Experts of a small language model: 128 experts in each of 8 layers, 320M tokens.
Below are experts of layer 4 (counted from 0) of a mixture-of-experts language model. Rows are named router (the router's row for the expert), gate (a neuron's input weights, with its number), up (a neuron's input weights, with its number) and show model dimensions 112-223. Each number is 500 + 25 x the weight over its row's rms, rounded and kept within 0 to 999. Numbers have three digits each.
After each expert's rows: "mostly gets" lists some tokens that are sent to it at least half of the time. This comes from a sample of Wikipedia text that the model never trained on.

# expert 122
router:541475477507538468535505519469485525480480458498461462485537477524457487479543550500513473482537518470526469524471496518469474529476505529475483511497537487521520516523480472476483474456523477473471483491516493489499466492542522493524492463476472470491475468510526534512466478481485534470527534516485486487473498482455491479469484519525
gate0:460525516487520478543524492521555509489499515450502537524515472517469506502508528484494498500467506474465511509492536482481518484488505502448543511501544483510486475509477486517496472490491492459492482503495513507533525528543517512488524502488496481487525482470511518497526495507455519497452487505468454433529523478460512439542534479549
up0:478514456567473511519503496506495531558504506525492503558535480506508487498522486521552515528474501551477516505477446559474487512527508506531488465496527506488524501520506485492506486498514477498480459470458513501500526492528513481503474524488505524495527443490489507498509476541496446544493483512469482517555503505539519498477467495496
gate1:516485514478514514486510500447443450504464513535483538521495536488477508542516556491498492503486514498516445514474510490506505499479506496512522497517479514492505490513486510474527488464498465495472514503488478453473471526507470498524519515497527551500502477492563469474515467517485497466469442482491485440436487492465539510493496476515
up1:500509482470561497458504500515468475527474478573498518477486470491527515486454498474501499520541520499460456483502483518537467499497479528463539514478545493503502464474507510525492507493544516525522517501490540503520475497504500494558477492521481517519517483492501512487495531467471502490518480502523504476514501523470470497517495530524
gate2:516499508500507532500485520503518507532529494512472490466506502485481520493508483539520524522518462461508487426487505561496469535481526485544507524500541477458532480529466522478432514474489502486528469496507510507480499553502503510506512508495524482516460490522549497512514520490528478488524490491467539502488519485485493498501508495495
up2:484524494466490508493509491466513474515474519505511475515513492528501520478495497536475527587486488487513500476512477505519502469531485497534485525567448467506431459501488540508461504464510531473541491518533527522468481460518458477509489517492467490534462498510486534524528461453432486493517526535526509467477514475528524488506470488466
mostly gets: "ritten", "weet", " González", " rich", " ess", " Baker"

# expert 42
router:544463485505539472524505515470490524478487459494475462488536470532451491486543548503520476476536525471527475526476495519477484533475508527475470507498538486523524526523476474473484482456523473478471477492506482482500466494546514498526489460479480477488473466500529530508468477477473536471529534512476488484472502479454486478473485522531
gate0:492527510508533480468464527515524551514473527497499486511533471457484512522542541482491479504513516472487469483508487506519539524519504496519471550458497494480489498551477497485506515509523514520489499499507502492529506482525476503550471490494476536488515507477501523506521477516531531498462485511472502485498525521468527474476502502482
up0:477526493486447493532500550522512512513493527507492476520487487515449519511518500495426517522517506535484517453579474502475507455492480494508460511477492476469503505483464485516511487476534543512495494528494529495526495484479525514512526464454473498527507478500549513515492483516499545471506502463496472517532515461504528523480491538510
gate1:516524473513535523470499531510537474503466549506502474498478464487537478512497517484502480492515511540494469495477529493558524533483496475520478504529510497500514504509491475437512480520479467492503487455512493521521511545536517450499507528468510518520509492505495484492540441456480503473547522503547480485469524482489495532483464472535
up1:485489484472495530507532462452487524480491483464522533543523479459503504523498494524491523483511505505517466462507481506530504509545487416493465511528495563506474478488466516521510498524489493550523511526541551498504517468518467568510523531496458525508455496493555563491483487511492539529494506509496479515461500511501527506505507458513
gate2:499551474498512523577510534495499495475495533472497512484475535503465526480546505503497504519492474498484446502497477471546449522499526479527508511527514477494473520505493504546457528497486488504477511508512503539509489475505510466510497532516450557495498468498530493501508498508514511503490537514518484466503461519470506492482549470512
up2:468475512508480542524500479490535518474477499486502507540471470468493448528493488509479533492499500535498505513486528558492521508507497503501498542527488507521516498483536479485473496487471505518486489495535495505487510477472478514497482493464519466519475477501444480485505475520481509492499525485537482567509489493539536468529506523513
mostly gets: " sculpt", " site", " Ru", " Point", " Press", " Temple"

# expert 109
router:544471477509541470529507527467492527475482462498480467476536469530455485481539548504515476479536518459525470526478498518465488532474511526481477507493540483521525522524477477475490470457520475472473485495506500477499468492544518500534485463475476469482476471504531534511466472482486534473530529508482483482471502475456482479476485520526
gate0:499510498491482450530513497505500519464483469482529511499520526455459497491506514495485477503555492535482504504473457523482486492536505493518523506493493525531479515494470505490516519515485510484462491520510479493493468496513482465537548526510491513451510519466531479521475518491506557502530499499472487517506517501504484481468501496569
up0:486465481514479475501509493509523510518536539546478538504476573557525481454544514511488499526471506462495487485522518516516512495469468516532481473477526484541506503495517552493503487471521467523483505534508510507536496494531539495519485492516486500461442514489536521542473531527494530489516490497486517513525496497504488476510493521502
gate1:509464467476492487494495472503474469511473511483543466452518509540499503505521483510529483501490494514478478498516485499487503486439536482473503488491499478520508502521476496512476495486451498476476492529531528476509465483540480512517452488527523523506471488483500455492481503494505462459524480538503463429533551547466487498477467515456
up1:521476503508492472471497488526476521464517538496536497476488506498512525465512516449568516464469459532515488473537530474503513528487512445491460486490477510497458476505520504451457522546512515482537509484475483524467525483463519467511528524518522502484489562461492523504519512500519519479520512500501507449524537424494489489489524499465
gate2:501507482456513460536506500492546494483466501516490473451529503528477492470512455522514493492485466541509473477489500479490551499509496477491512501543429498517505496542472490508484492498497505508482458488481506513464467493549460504515503481489541496526508498491544450500547484470462493492508523535509521483517532533491493485480498487500
up2:543463470498503479478457500446519535498504499527509503517541520464482489480499452551522491503511505517506500475524520425471467478492529510544459529523497545467464462523525495519468475498481515521523452486475499497483488445466527523533460522438485481539505489495481513528483495508527489522519531497487538509517500510507491504473489511467
mostly gets: " we", " Abd", " his father", " academ", " Serge", "; Ret; "

# expert 56
router:557460484528515452524495480531490499468505496504510456482531451509472448466542537492498503502513522470540479519489509510465482549456504506513498503465526515529540494529534482517509478452511516525488495505516508494472508509534496504541515455503508449516455464506512518484471466506513561486516525506473484497514496491480532497468508510499
gate0:505501518454495520442455482498506477470506499521507535470515518538434470520479505492492500507563502469484486513521462513473520530488492490480539512505533546446530538512522519528480440472505494501478512509522500504503503502560470490501511468508507482543500515505484520507462502508491522521501472486470544508477490501488504474486491506533
up0:520518475528466518487495511484476522491515523523466524525454523511529512506513477485526525525521528463476498467467508493496494537530485496514528493522516481466503529469488527480507519476521465511531459463522488495523463458486483518463489476506471472432514523505460560558466467502495514558475483498514485481496492501511476541504505478517
gate1:520488493466521458520526493531521481521477516457482462481475556463505517516535563496544462509484515446488515486498468508445531502514516545496479501500501493471536466516507522485460555511523551488511473453480530512499488509549511506497509469486535452499478500484489479459488423497504526501504512502469496447537445486461515519507500457459
up1:471504504528506491522484508523515501494460531504497520506538507531505477541486459507453562533541523486509513534499518498536445520506493477488492476537509487479442515473505502490518499501503470456522493488503487496505507510501509574527534443519470537471526519468508511495488547485495464535479497499497514518464554522481480508534499480496
gate2:456475473515496533548512525545514516478517468495488510459514485496480466538496497468499522493490526481540513460493552484498488533475510475519528523509508490507504500494559522506515508488467499498474487551508509512460525533483445511449483502489480454484477500482535480518505442486512506493514517520502472479483485518466492477470507529514
up2:486515538494452486506475481503465519501461517496508495529553515501518531485503539480526507473474481483491531509510493545479475497533532510457480500515497484510418543495480500538490508491520510495511532465499487458526541475499536459501526497452476487497513546498478508475484541519515519519503496432510484540488517456548557472509514491552
mostly gets: "al", " Bal", "western", "alia", "an", "ali"

# expert 91
router:531479490540470497501515498486483537464473474488509461497513463514457482498531509512515502462528501480472449504487481495482494485493526560471528497465545441498472459516523499503501486482471453470484497507516518540486465523508500510497498497484484497479493481490482529498501470492444548464525519511449477491441545506433530489455470474514
gate0:502482524507498465452506496489532507534490516509502484526485466478468513508525527498506477480484468515502469481545536520495494516479456512496480493494542511517492503510508458502526517498491526521496484521488562502552484507475505457498543514480502490509511515460484488475496485547467509463510509455486440534502529497477505499483516501509
up0:514497504497524508480477483451527498512484442503517470478500489476498511500523534527544520551543523503470481482476486491570523498470499504488512486520480509481505526513485511523508534521482496487534513521513554516476527536539506542499495483509446478513504493481540518509486457524495515486491497495483488512538517566488495475530492499495
gate1:511511484495461459494509478525509570445504486516536479496502481497498521477529541530544524502541487499460496509474457469507486512490551532468489494498494515494512515494518509512454475491511533546508541509519536501480495479482518447521507486525496514509502490506515497476506439489495511483513512559509499514545533532521501533463500486524
up1:482529524489499516537482514480514481484483498526462519522553535490526489553445473498470528507467491476492464504447498504444516476507512491518514555501507514506556534499517457502512518480520527485506479496522473424489497501524492507463553483510499458487508471495495508467481542507539494514504505481494496516514426508454522498542508494481
gate2:537490474467456498548469496489510516504477509522480508525511522500525482537471513507494499492510474523499487506517535492536505476511459506491483509524523523486534479526543516533505529471502482463471541472496483499481496520449535474523501503488477463489527532533533504522482544507479501491527439428502427502491494509468499490493480508557
up2:489476464530512501518449500476546522501467474512499547521536516550524505541558477527520522515497548507494471500558527481518488517454474490517486508497489560492504508510501454538517467519523519516458494483487521520457512503466486560507468484523478522494485520549488493537500526460485535478482486525470507525478487534525511503518486537509
mostly gets: " that", " that the", " other", " many", " some", " all"

# expert 94
router:533496491478500472549496469476500524498496446453498439495536492486464471479560506488503500473530513503539477537476504525478450534499497495466506497523522471482522481517466468490492469491491498470478506537478494481497494486512529507553463459483469494481444464478523540495462490487498523489507540496455503471474465474463506497444494473494
gate0:505452476474511520525483504539488505492497512515461498511527530487507446524518519502494470418453544493542461479478546556485508489507510481468501434505480500499526504503443452508444497470510504496479500492476489529489537510454503510512498483456546485501478475487510513550497513485461503509485521502490510485525523523485517497460487466455
up0:525490487554463480489496514490495508504480485516562482500463461474546534518488471501478560534532496468473551520490499558487496498452503523498460518509545476546487524479502504501558489447453491481502494489487478456480473504528506488478539503489495494503512483478484490516521500498500495495538466496483472514472466488558513481499511487515
gate1:535501488493474499465456460503499538493463510525468486528510496534501505499472459496479548518505503518542457518527473503498502502467520522510535513500487490505534489523505533483481482512504459497496498522523504471497505482458500497558471509476510503494463507528456527476491543491534504453481528522478489470492497488486510470440442541488
up1:504493484528497516484496407487503491541483516493485522493506540505509531485486474456520532508520495501539473493555469491491495521485535533531520500496500490472514503520495484463477483482491473519463490555480488501502535483474515465479448469515506505483458511528474532477497502499543480487482481513488508495524495500533456493484503528480
gate2:520527525483454509485520495506493479483498529517520452481500516480507513506547453508526439449506501507481484523481541513472520519503478485509521462460488465472525474528545503491507488513481506514502536519502486524511509470511479472530468486481458537517473481506447518531480473476515528433514482465477519488497467469474469470508474515476
up2:479546512491523506496520457453489487500502517536504487523468479497516499520475531507508497483537525529493536494493489469499471468530484473478530512504520460470531480513469522518515441482456505533490520448526519533446487502534502473516485458517492481528532530514499506463478478507482466504489479525507520458528529536510481438505532493485
mostly gets: " de", " De", " en", " e", " University of", " des"

# expert 66
router:540469486500538475521497515468491524473483464492471466479533476527456486489542542499523473477542526462532474527476493516470479533478506533481480510500539488521524512527476471472481467457526474479471480498514493480503464488543516484529490467472471475490479467503523534511463477478485537473528533511478477487472499475452494481471490520527
gate0:549522527487486488516509522546530495532513505516505478523522497501492504491536499473519469504500498524532482488490486494490462517503506545522490502453496487475548496468540455490505520486502507550485460473479503481501514515541496507497499470492502520438567498489448491487494472450550456492492527503491489481498508476475536496501492512479
up0:496506463507487456533516472492507510493505471483530501499460492527474475508543520461512547483498507573480504511524500481527528444502532447498487488478526500478477517482465492526516522553510490501476485554505503459478544507493512469519493474514536487452473455460460467445511497529496489469544491472529493449498506518477497506488479492478
gate1:519546492487489487542505463486520498478490530512479532496517511467517447502519498458512515516510522497513486503481503481501475501479529521499511564515518504459529495505520527492546500517503491446493499498496531531481484500590438514502526521498489468445494492503550546487446482481531465500503531525522533481537503483532534495443491530506
up1:473520469491495484509530483536455495501502497547480483543489509495473525477511521511511514537543477538492489497490531487476502506526479506528537471507494520528508487504525474481504470524485480531470516516485472464471527483430513479480444567467496495495532518475506513489502500468529517478504492504515506493503470495489497534526479460523
gate2:540531495486512488459538491478477465508531473497484482486515490473498479500503476532506550507475507493530479484530470490479534556489472471574503509506498518483491508526484471494507515455515486523476487490459480459479515465502546481486534456447515550531496496515527501475490520462472511480504502534470537448529494504519493432537466459539
up2:514549531456469530473510472523501478503511487512472461538537495475499483479509499491512478469492488466534502492514527523478532476506470522477533515510477516486490481481512497535453519505518531480506461491486534513484497471479476555473520495493519454532493547495505500547503477484479454507517487505507460512467475456455491485500512464490
mostly gets: " began", " guitar", " begins", " method", " software", " Jones"

# expert 67
router:523452501528521472516474514511496524463515466506528490500546443557475487521516528510493504514529499491527466505465527493475501566471482533502512485482522524515500512519506473486522507458517496501492503502498503468498475490535534481541483470494480472513458502474518520474462485513465534444502562458510497474507516478478531482482492517528
gate0:491463491511531502508488514490463545533469460490548515530505486519484495512482513498539465523468453480530514517500577496475567514470520481482526508497510481461538536508489464506495491493493456461509527504503484528503497488519488449516513481457497512513458499466491547493470516519507517505520507476519472513525515522481529495517486489487
up0:513485529524557553484460522561429477482449456478472508515515477502513518517499531498504523505479521518495483513461513492465512520512487456501488483492484501453504472497534491514496509482510480497486538505507506529501493495544529507491502489497482494482456530518514545511466502465525524472519502449510515474545523459437545530505509508468
gate1:475499492503509490485516463475491561439512462501527503518531475543503453520513506507494478474503497475501475464493526500437529524487497464460485485480509482506500487517528529512502552486494473486529485498488469487536532496543550503469503538525495485495496478431537517529486503488502514456498529468511501494471546498469516502510494543497
up1:512520469503523495511534486480523497497502481480539494509501471482501472541497479495459485479549533496483471487465527483464501568498496472514454482489521486489502543520509470498463526517477509512516495531534516502488516482514513497531495520466532493515517517509553534537508479527532495507478518495521510538505518508452536535499492485543
gate2:471475472483500429546450547484515529500490477494488510509514478506499513469534507524541520529521541484517496473481524483553471524521510472472537473477533562475474503540538504488538488480500506514499484494495522483527481462512505447542488482457524527449485517493526470484546513476528482465488490492504526496495513513461516534518485500521
up2:526465529512474529530504477464530501489523505496489485523494473509515522478519478520524504519465509478493510428470500500540499460518537470468537470477480544507498461501551497459498453526509528519516516503483494530485508518514514525538486460471536490463508469522489498471551486467506502512521518499486531523511484515502487492537500492523
mostly gets: "ol", "il", " Sol", "col", "icol", "Col"

# expert 26
router:538475490511543475521503519465502528474484460502484463489536478528454488483536550498512475472533524467529473527478507511472478535470509532480482510487535490523522529523475471476485473462532472474471483494513493485509462503545523488533494456476470485481475468505522534514465481475488534473530524506477480484474515481458485477474487520528
gate0:507527529502500462507550466425471478538501518484525539487528481429465551502467524488514471467469484493476472507509497503453512522527488573544494530492537526511492516572512504506497495465472497549463475492522512482504492490477476508492498465502479500515487527514469529489524479480544486483510502528498485493493516474473530474498475495497
up0:440505494560468531452481466507523553540508522488554511485501497503526499493444494510456520525441508503523495511502507486497531533503490486497476490511544509535512503487478525477524500479532479474486478506523537529515533497482493491517510556499504486497524528520528464485505480517520484500532521487501494463492509545451511547482482443504
gate1:502492506538489482526491457523486502465493516488484511535535506531465565536546461528487456522494484523524510528514524509493470515451496501537520528497522515501501501491500485481519473515483495523496474499525460484498508519493477477475505510512487483503537532490486456468498486481527515471531491450536504495457497499475519510502470502492
up1:496522484566480486478534471491517543511532502459518520488498504454456454529494479471522533491495460517487500528536503524493463506519485509508486506508505540501505480543508532477464535501476522504501509519500486481485512501469520465520501548525452518464535554457495480488529502447508486460485510483485503520509485531496516487492472485453
gate2:533497472489454506493496450435494503483490487483526469469502511508502469499503486508494481507485479519514490513486483540487519491460501507533469507510495481531500495521467467504519474517488535504494545493485488499524478477496547534488524496485493493473534463520506504498505510460482488462478510477527521468456504504499502505481488477485
up2:524486507464501514518447497474544460521532518534511509492504470493506500495530507500480564509495475472523537515522497503542521510515482504530471506524515489445484474477506495498524474531476495545496537537502462484483507509479473499532501491517437525495502540502505476464488528456486484482548501532500547455485550473453512471512480552529
mostly gets: " divor", " a m", "    ", "Ex", " oper", " with their"

# expert 73
router:549470470506514492555513496449483555495475477504512456487544508535445479464556539481524454468535509486500494526491497508497499524478533526466481546480537494498502482536497480506460507449493491495481467509512490509482490493531506498534511506483510492508507470494520519529482461487499509494515528488461464456487480500463524485464495479512
gate0:514504466489540503503500475505446532505520508502526514499473486506475502508515466535517447513474486519493472494530490493513525537476505525495517533521485504522498481540501477514458512485500478445514466506497482500522500496486518518486529517452508515518506483476520473489500502482492452496450520462495503464475482555514449491460496534494
up0:462509516488535485504502470439483489512545513511502512486486465460529518504440491478511498462525495488547483509469511529526463470493512534505489527487488523488533502527456512477508500513511492530518448515521483466495506511490522461521475491538484537475498496536492508506503496471489510518527512472507526488502494525542428569471444498515
gate1:502514492523463545536518491513469513544494494482526476488549491484486487477555535488514503495531485480447518532504517473504510480463528473480505525487503462491521460524520491533483514492536523498504468509532518516474502480539491501484518476505503509480500509571483530504507455487533501452502551498459529531494459436527514485491484461541
up1:501528534461485506550540487492525505533516481487483501462523477450486491488518514476493496495499520510466530507486491488491528498486512506477482478473476514510501499477516500530513490496503505546485492515544493500528490527527525488533509505484513510516467532558469513539494467494506517496447543501455532473470452490522454466511542517543
gate2:487509484553484480507538496503501476454464485524516479466554504521504488497513509433495468492492516483447526519446489509483498551517485470513494529517502507503544499510502483511477549500490480552493524512518471531490514491485461487534533490533488530502513498547512489542479449471496504547494534481466517470497488503491524525516537484503
up2:488497486488529502489531478505508517517509508485477510498451522527482460486509501574491541531501488524535502477535508518471529504506510501532515471467508471506452481483510508409534492483526532469459533481503505482501469452505523537481519476451467491496495513495456516464513511484463506503497493504544488518509510496526449452501488506503
mostly gets: " ch", " Ch", " player", " Man", " man", " father"

# expert 92
router:520484513516525464568482533476494498483507490511493469484528462540477479498531548479509452498503495489501443560496517521486486506500520537494536483492528496515476504521494492517525506471502492507494495526503495499523465460567530488538497505487516452508471481464489534509442455500469566464529505493443515504504491446465514487498499514508
gate0:512543471497534484525473534506497494493486532513532512522535457484503529483512508528528471474476548512487449506463484506478431505477472525457527514456520456469485516485494480513473531499482496547488487523513463530488478483481446467537525478464497492485471540507546516477484490517500509515464490577486486443486494454506525518497502499507
up0:554525492508485470471473523513545499483476513499494486516450504481465450532485470543500517506515537479519482458467481468522553480532493509521530543551497538525471511500479476505504478503535512488539475464464502487506525551508518498522530510444489525486487528519493475536506495518519500533485548524521485498534511425500467538487540519473
gate1:569499526528499458517491487449501506505497512498476487503484494532526505518515520509547492462524510473485468471487486471504500525497473515484508486526499500495473499491508490529490546470480445500485518549524460506485467493518511471473542468489504484518493535513503448489464452517516528451533509497501502514524511435476485507492482524491
up1:455528510461495524461490503493482541511485509473531532515487504459453527492504512464475514470503476514490509501523457546497498450505524472494499500480476540491505510497503490471489493505499524490500464453459510497510528504475513502517517514485530529540522449496503535494516539507501420501461481490501495460464509531539549494519472492457
gate2:480534483499477518498510487457519520496466512504504520488522507500517510496525513501508449471518472481546471512552487502505492499550485497547549467497470512535520519528489537493560520484462497536514479480512477471465510450534484487489458475474484457478490511458460439512469464521468520495488494524495515469464535488506473465480485472528
up2:485453497496489483547529490509490501499559484431485453455522483516526497498486507523534506495469511518471533509529465510527473494533495518470533484503531526499492509497469514494517480490519497532487451488508499536492467524518484481527533512519506490519526494519488498486520486516500499503549541482477527482487492514541491539507484476552
mostly gets: "el", "ion", "le", "ary", "ble", "oyal"

# expert 48
router:526519540503547511486495528437491505461469482496517505460524489500452487513507555487478463509519502506509479532492500526501489527496496541487478495493557515511502507510467477505483499434499491500442495524479478475512490477499529537533492468487473497532512492501516496520471481491484525445546523507503499505462502510458531507497494512565
gate0:516521509506564496482529495491456515487486464471515458459484545480486517463486552501505470468514508495472482506510478530506467501489528490520486539482508478528531503522538492512486491449511463521470466508504445496459506488480520526457505484515489488509536508473484527528490513529452474484538511463505546530508515504491530453514496515547
up0:499514492496514515488481466489482495523476441503480480491507511545528481514503507557524437504501532509498466531472513510537473476516536477486464510537546520510483483496532482559474532464517505467498440507567486521499480502510469538471502503512512501516498491505502501483494494527502487543507501484497534531501499540520526507509524498545
gate1:519487494450493481510515505511473473488479449502540488503502476490461485513478516481494501539448507484481487505500529469551495519495512504481499513465511487459455457498541510455474475512508485504465494554500488480522507436523514531513490512470452500522497465524485442514511470481528488468483535489463500500488502485478559493481515528536
up1:445481537509468493487480534524498544503513523512543509515490469490505484479494559481467512472508502490477502506515525461499492514517515425509512527484529498487475517490490533470484486508463495552491507520463455466490471491525488529482505539478474502540483557500517478522515487449539496475516485491474538511506475509508504456481504523546
gate2:487544539478469531490520499488514474516483510451486456531535489526504522486534491477500423552507505487493486526498500497516502469502521503449473464473517503484472502505458504491479520484553470514506469511471507502467459482489499502485521522468479478461509494526515524515503454446509478478460506549527465504499535458503501490485522493486
up2:496477498408487523510483527497499482490502473519507491524514527504494529476478487533502477488466522458484481487488495475499515512467491532500544488481494521449518532520507497519491495486495493529518513510539497475523539499485474505464505516481497540485525500479482493511518525479504487529558498468482487541431544463504463465555532496524
mostly gets: "incinn", "ymnast", "leveland", "abriel", "umbent", "leyball"

# expert 113
router:521463487526459470542477491450479528477499468516490494494497480489452462501527502502512497492550504478491478524486498485491471519449529523486476513516566462504483496535524459491472493497472503495466537490509513524533471465535518468502489529431474480499530468499505531509496492499469558471538516500465458456470531524449486482464506522522
gate0:540489522496500507511500513480493562494472436480535491456491508508456510500485490542582530482492462509471464482498545514489531507493498486520475499478533465474482512500540448534524495460499499487492467513530517502525510453550503433490518495494500523549517533476480501501487495487479516528529492514493486505504499462549463505492487463467
up0:487455493499494480488497524468464537485494486446479532485482514491489517516505500543510533527516500531504481518513482494468535518501536481540485539459519470460473510477556466498538507455491469510504496519490501467512469497519467476451538522478517514511498539468494484509512475496492477534553460475470460491460526499474519512486489533541
gate1:557497489484468463501504465534458508466492483520484490495513504498493566552494533496477534479517501513527477515516448533504500485451537507492511536512532513523469505493484487541566502483495498517518531482462519485477513459459488508529539537527514498523507501492472504513488521505506506500523509512506502530496483495471528515495484473545
up1:490538487491508488463528504469579537504488505475492518499515482516451476420489476494469502500513518479522527479546502449502509506523539494455522499500517504449475517486490511512485520485474475482471489514485476489493467532489496480546481477490562511507479561473467497491513491487513495504539484541520486486499514515508534473512516506481
gate2:517510525500476459507491477478522489477512457529476493531480478560490581472479490479543510492516514500489560506505469551511495529483540476502498485543524499522484501477469502505492478519489482458510526486502445500456503495550519491498486515503487516496536526534534523506505477512494461482505535536539540542524474526536513474485509484458
up2:479491499517458476514504503498490502506541511508503539456512463458498446521470506500434488508490472495501559510513502492489541530498529524520473512539446467548515515524482494520492521502487486457495518467469494494528485520538487511506507470476478489502499510523511486482493475459495491495487488454490522498497500508515511488483492496503
mostly gets: " time", " year", " day", "In ", " season", " After"

# expert 39
router:556468531489489478533482536463506516456453436495533476457508479519479490520562497479494469480535529490486488512481503503518464508477534529482498497497523479514507457522495505453492472474505476448447497485500518516496475504509502487539489483487479495523487473492538514500502472481464556473544520528467477521485532454478480463485503503508
gate0:511496492489470507486480513465442497490491487505555475488490464532478501481513499481526473503488508505503494549521471534520505462527492513480560534463492463470531494562479551457494471507509530481444523537510474550516504492505538513546512476504516509502507483516504494478516453526497515517542512451543520482491489451484497500501494477515
up0:470531444507468516473453454473485498489488477496479489487484462492468486495431457456546496522506505488494482513531467507533528515548492506496522517521521480500545507531482520481501513513482513487445489507517504534488519517488517493497493521473464480521497524472492545490508511515467475509514487491499490527491463464540476487498533493535
gate1:503453484525435493470447515513514541486482464488492504467508522497484510508528520478514453502515543480498501539533504510516485477500557491439521522505472516481517508504523485485477475510528507483481523491505487493497487516497496518534494530492480504495460469499512484506494506479461508499497557474447465540501468448508488503503468493467
up1:524518484535473499518509484460504500459496473484525499520486433488534500536483510490512527504506480525509502502486474469528497478534480543503487499486495534492454465499516555479458489492518506496537503513505493527518510487551489466501499504507507498482495484484506506502483472527526515523609535480524503501518490539494437485503518481510
gate2:473465493482490449473547473467488536499475519462530469499488465488523472456512509509491485495466461487528509499524464500467481520510498503470507532480474512541486517500511484527466482498521508483503511507495455534522535526491497523539480460482451496505491479528543472525517536503463490471505537473513453501490550503466536491482485493505
up2:487517522573510467504474511495500475516521495498476516487487490467514471489491514506480496498464530469494529499454533484508490479515531528468493509489533515512487499499498470497472500492561517462490515510479498495475479529460485497483510524497549490526470506476509484447490489481472485543548515499508532497510513474557490504493460504510
mostly gets: " other", " first", " New", " second", " new", " former"

# expert 24
router:539488476498499496523509506477517536456497467495485496490532464519460477484557539524527486482539501482523480516478489516483463504492506511471518514499543486519498505523447464491482490473519489478475497497505494498504484477535522499528497465488472491487485454488511535515485461488480543460534536500498501490476515478465506489477493527533
gate0:510504506515516491512495449467459505431497512478537523484504467483528511465518521510516471503527484542535460524497525520499469506470509503508534563476509455539469518530466489467517518497499518507482458490483427504522511515489479540516498523533459507548472515535526514481494504498528489474518477497533526480503509509464522504515493491498
up0:493513518501497501479520499543548484471484497513478487500498486483488515473487500488520540494502521524457492504500469535464518488488495482522487485480521485488542457470489516514550502465526457509511497507506526486510495477500506507488520491495492510482524528467532482484523498516493513474472490525514511463561477517523509498470533448460
gate1:515449494493526520502480467482502534478531512502533488491495452501502501524499489537528500483502479527511522498460492531488509489551499514504523587529525514504505520454501490460502489520487462495465518517527529478542527529500550526524506528463500504488482517482532501478483497450498513488522479488474459488498478471551526495504533539479
up1:489514477472472480526497476492478484474551464519498491527547526510507457487478518487483546483504467494481524451525501548491521552524493492518476506503529509431515524497505491491481484521521486472500515543529505496465466497506493494465513519508518493464474502513544498485534470482505504504488538535491511457520493499524487475475524499512
gate2:533512492526478465509528472504541547470469519447513548492471511511505489495512485512496486492476485529497492491560505526509570516518478532472562529520493515519519519515520498543511456503518488488482530535506496523543488510497557523493491525509465523490528477509507479525479520466511462447508500506474449499489507522447509506494496502562
up2:503483498487502447519486514473509534514500517480465520492472511508536458474530497516508487502496496493509495526570481464557503557515471517503517519504536479486500533496511549535507493471561459507474536526529509520531509521543480481496513511495520502488483509473438491529476501538488465504498490562502501473556522505530515521514478498471
mostly gets: " million", "500", "400", "300", "200", "600"

# expert 104
router:527480521481513481479479496491472485496477487499542519500501465550473501481508504502490461529511523484515463529464513532489506555434492540512526496489512486487520532529483473506528462473472467465478493508480481482511493494499511503518500455473481490476490488509520531498459481496470521464519562532504488465468456503458520512479481501520
gate0:491497497490513474462498490465527459494466502477481524453542481478478472463497536521487480529494505477512533475534503518504500508480514503457465540481482439507514535536503533462488497476528494520472497484469508496490567503495517490507511489443486516477484482525488479472487478515480521488522522562509492485500521463511496513536446478520
up0:487512450493487456468441493498489450490447426468474512502519482495508479491508484523443473527521512507524449489506514488497488513484504492521475509530515516495473502528541466461505502517521497489529563510468475491455544497512521471482497521473504440503485497516528566482495473513505517468502508516529494483452505485504533508513466472521
gate1:517505498484548495471498499511458523527510475490535501548497492521490499506499515501492473513538513454529454489490511476516448536459510476512504478521487461509497509513505459457504456494466468472489491469529476522512494505447477481526542496486487495440531515522502522479460476471479500537493550498493502505445480514524482547520546476497
up1:519492488515442508468525540500538517497512541539414531481506462507501526512517498469501508486542534492496533496519505481492504493512517467495494486486534533490453531479470485503500541475486520524515507522483541483487533496509517475493496516504517516479513473492515481504512495512506467512466449499482500491506500458517487477454460469491
gate2:518474524496471466471502498507484499493470515513535555475511487501475493468510499497495500565537514507515452490467517518512512520495442463488543488508498518508518533535464520464518524496484470510513454526486490465496518489522528499488485517480487459456462465547538521452481462542565499464493527548506481475479453528494500489450479488526
up2:505526462472538510543540493523479501507505512471496458507529521481521502519484494529519491441482474470478519529536438503487521479524556549514458516481485513522455503490534528501476461512506525512487527532478485519484495516502454436530505506476511518533513518474484481547468511460481482505533494470502527522513508503515493520521517508487
mostly gets: "entucky", "erbai", "ansas", "evin", "atar", "reb"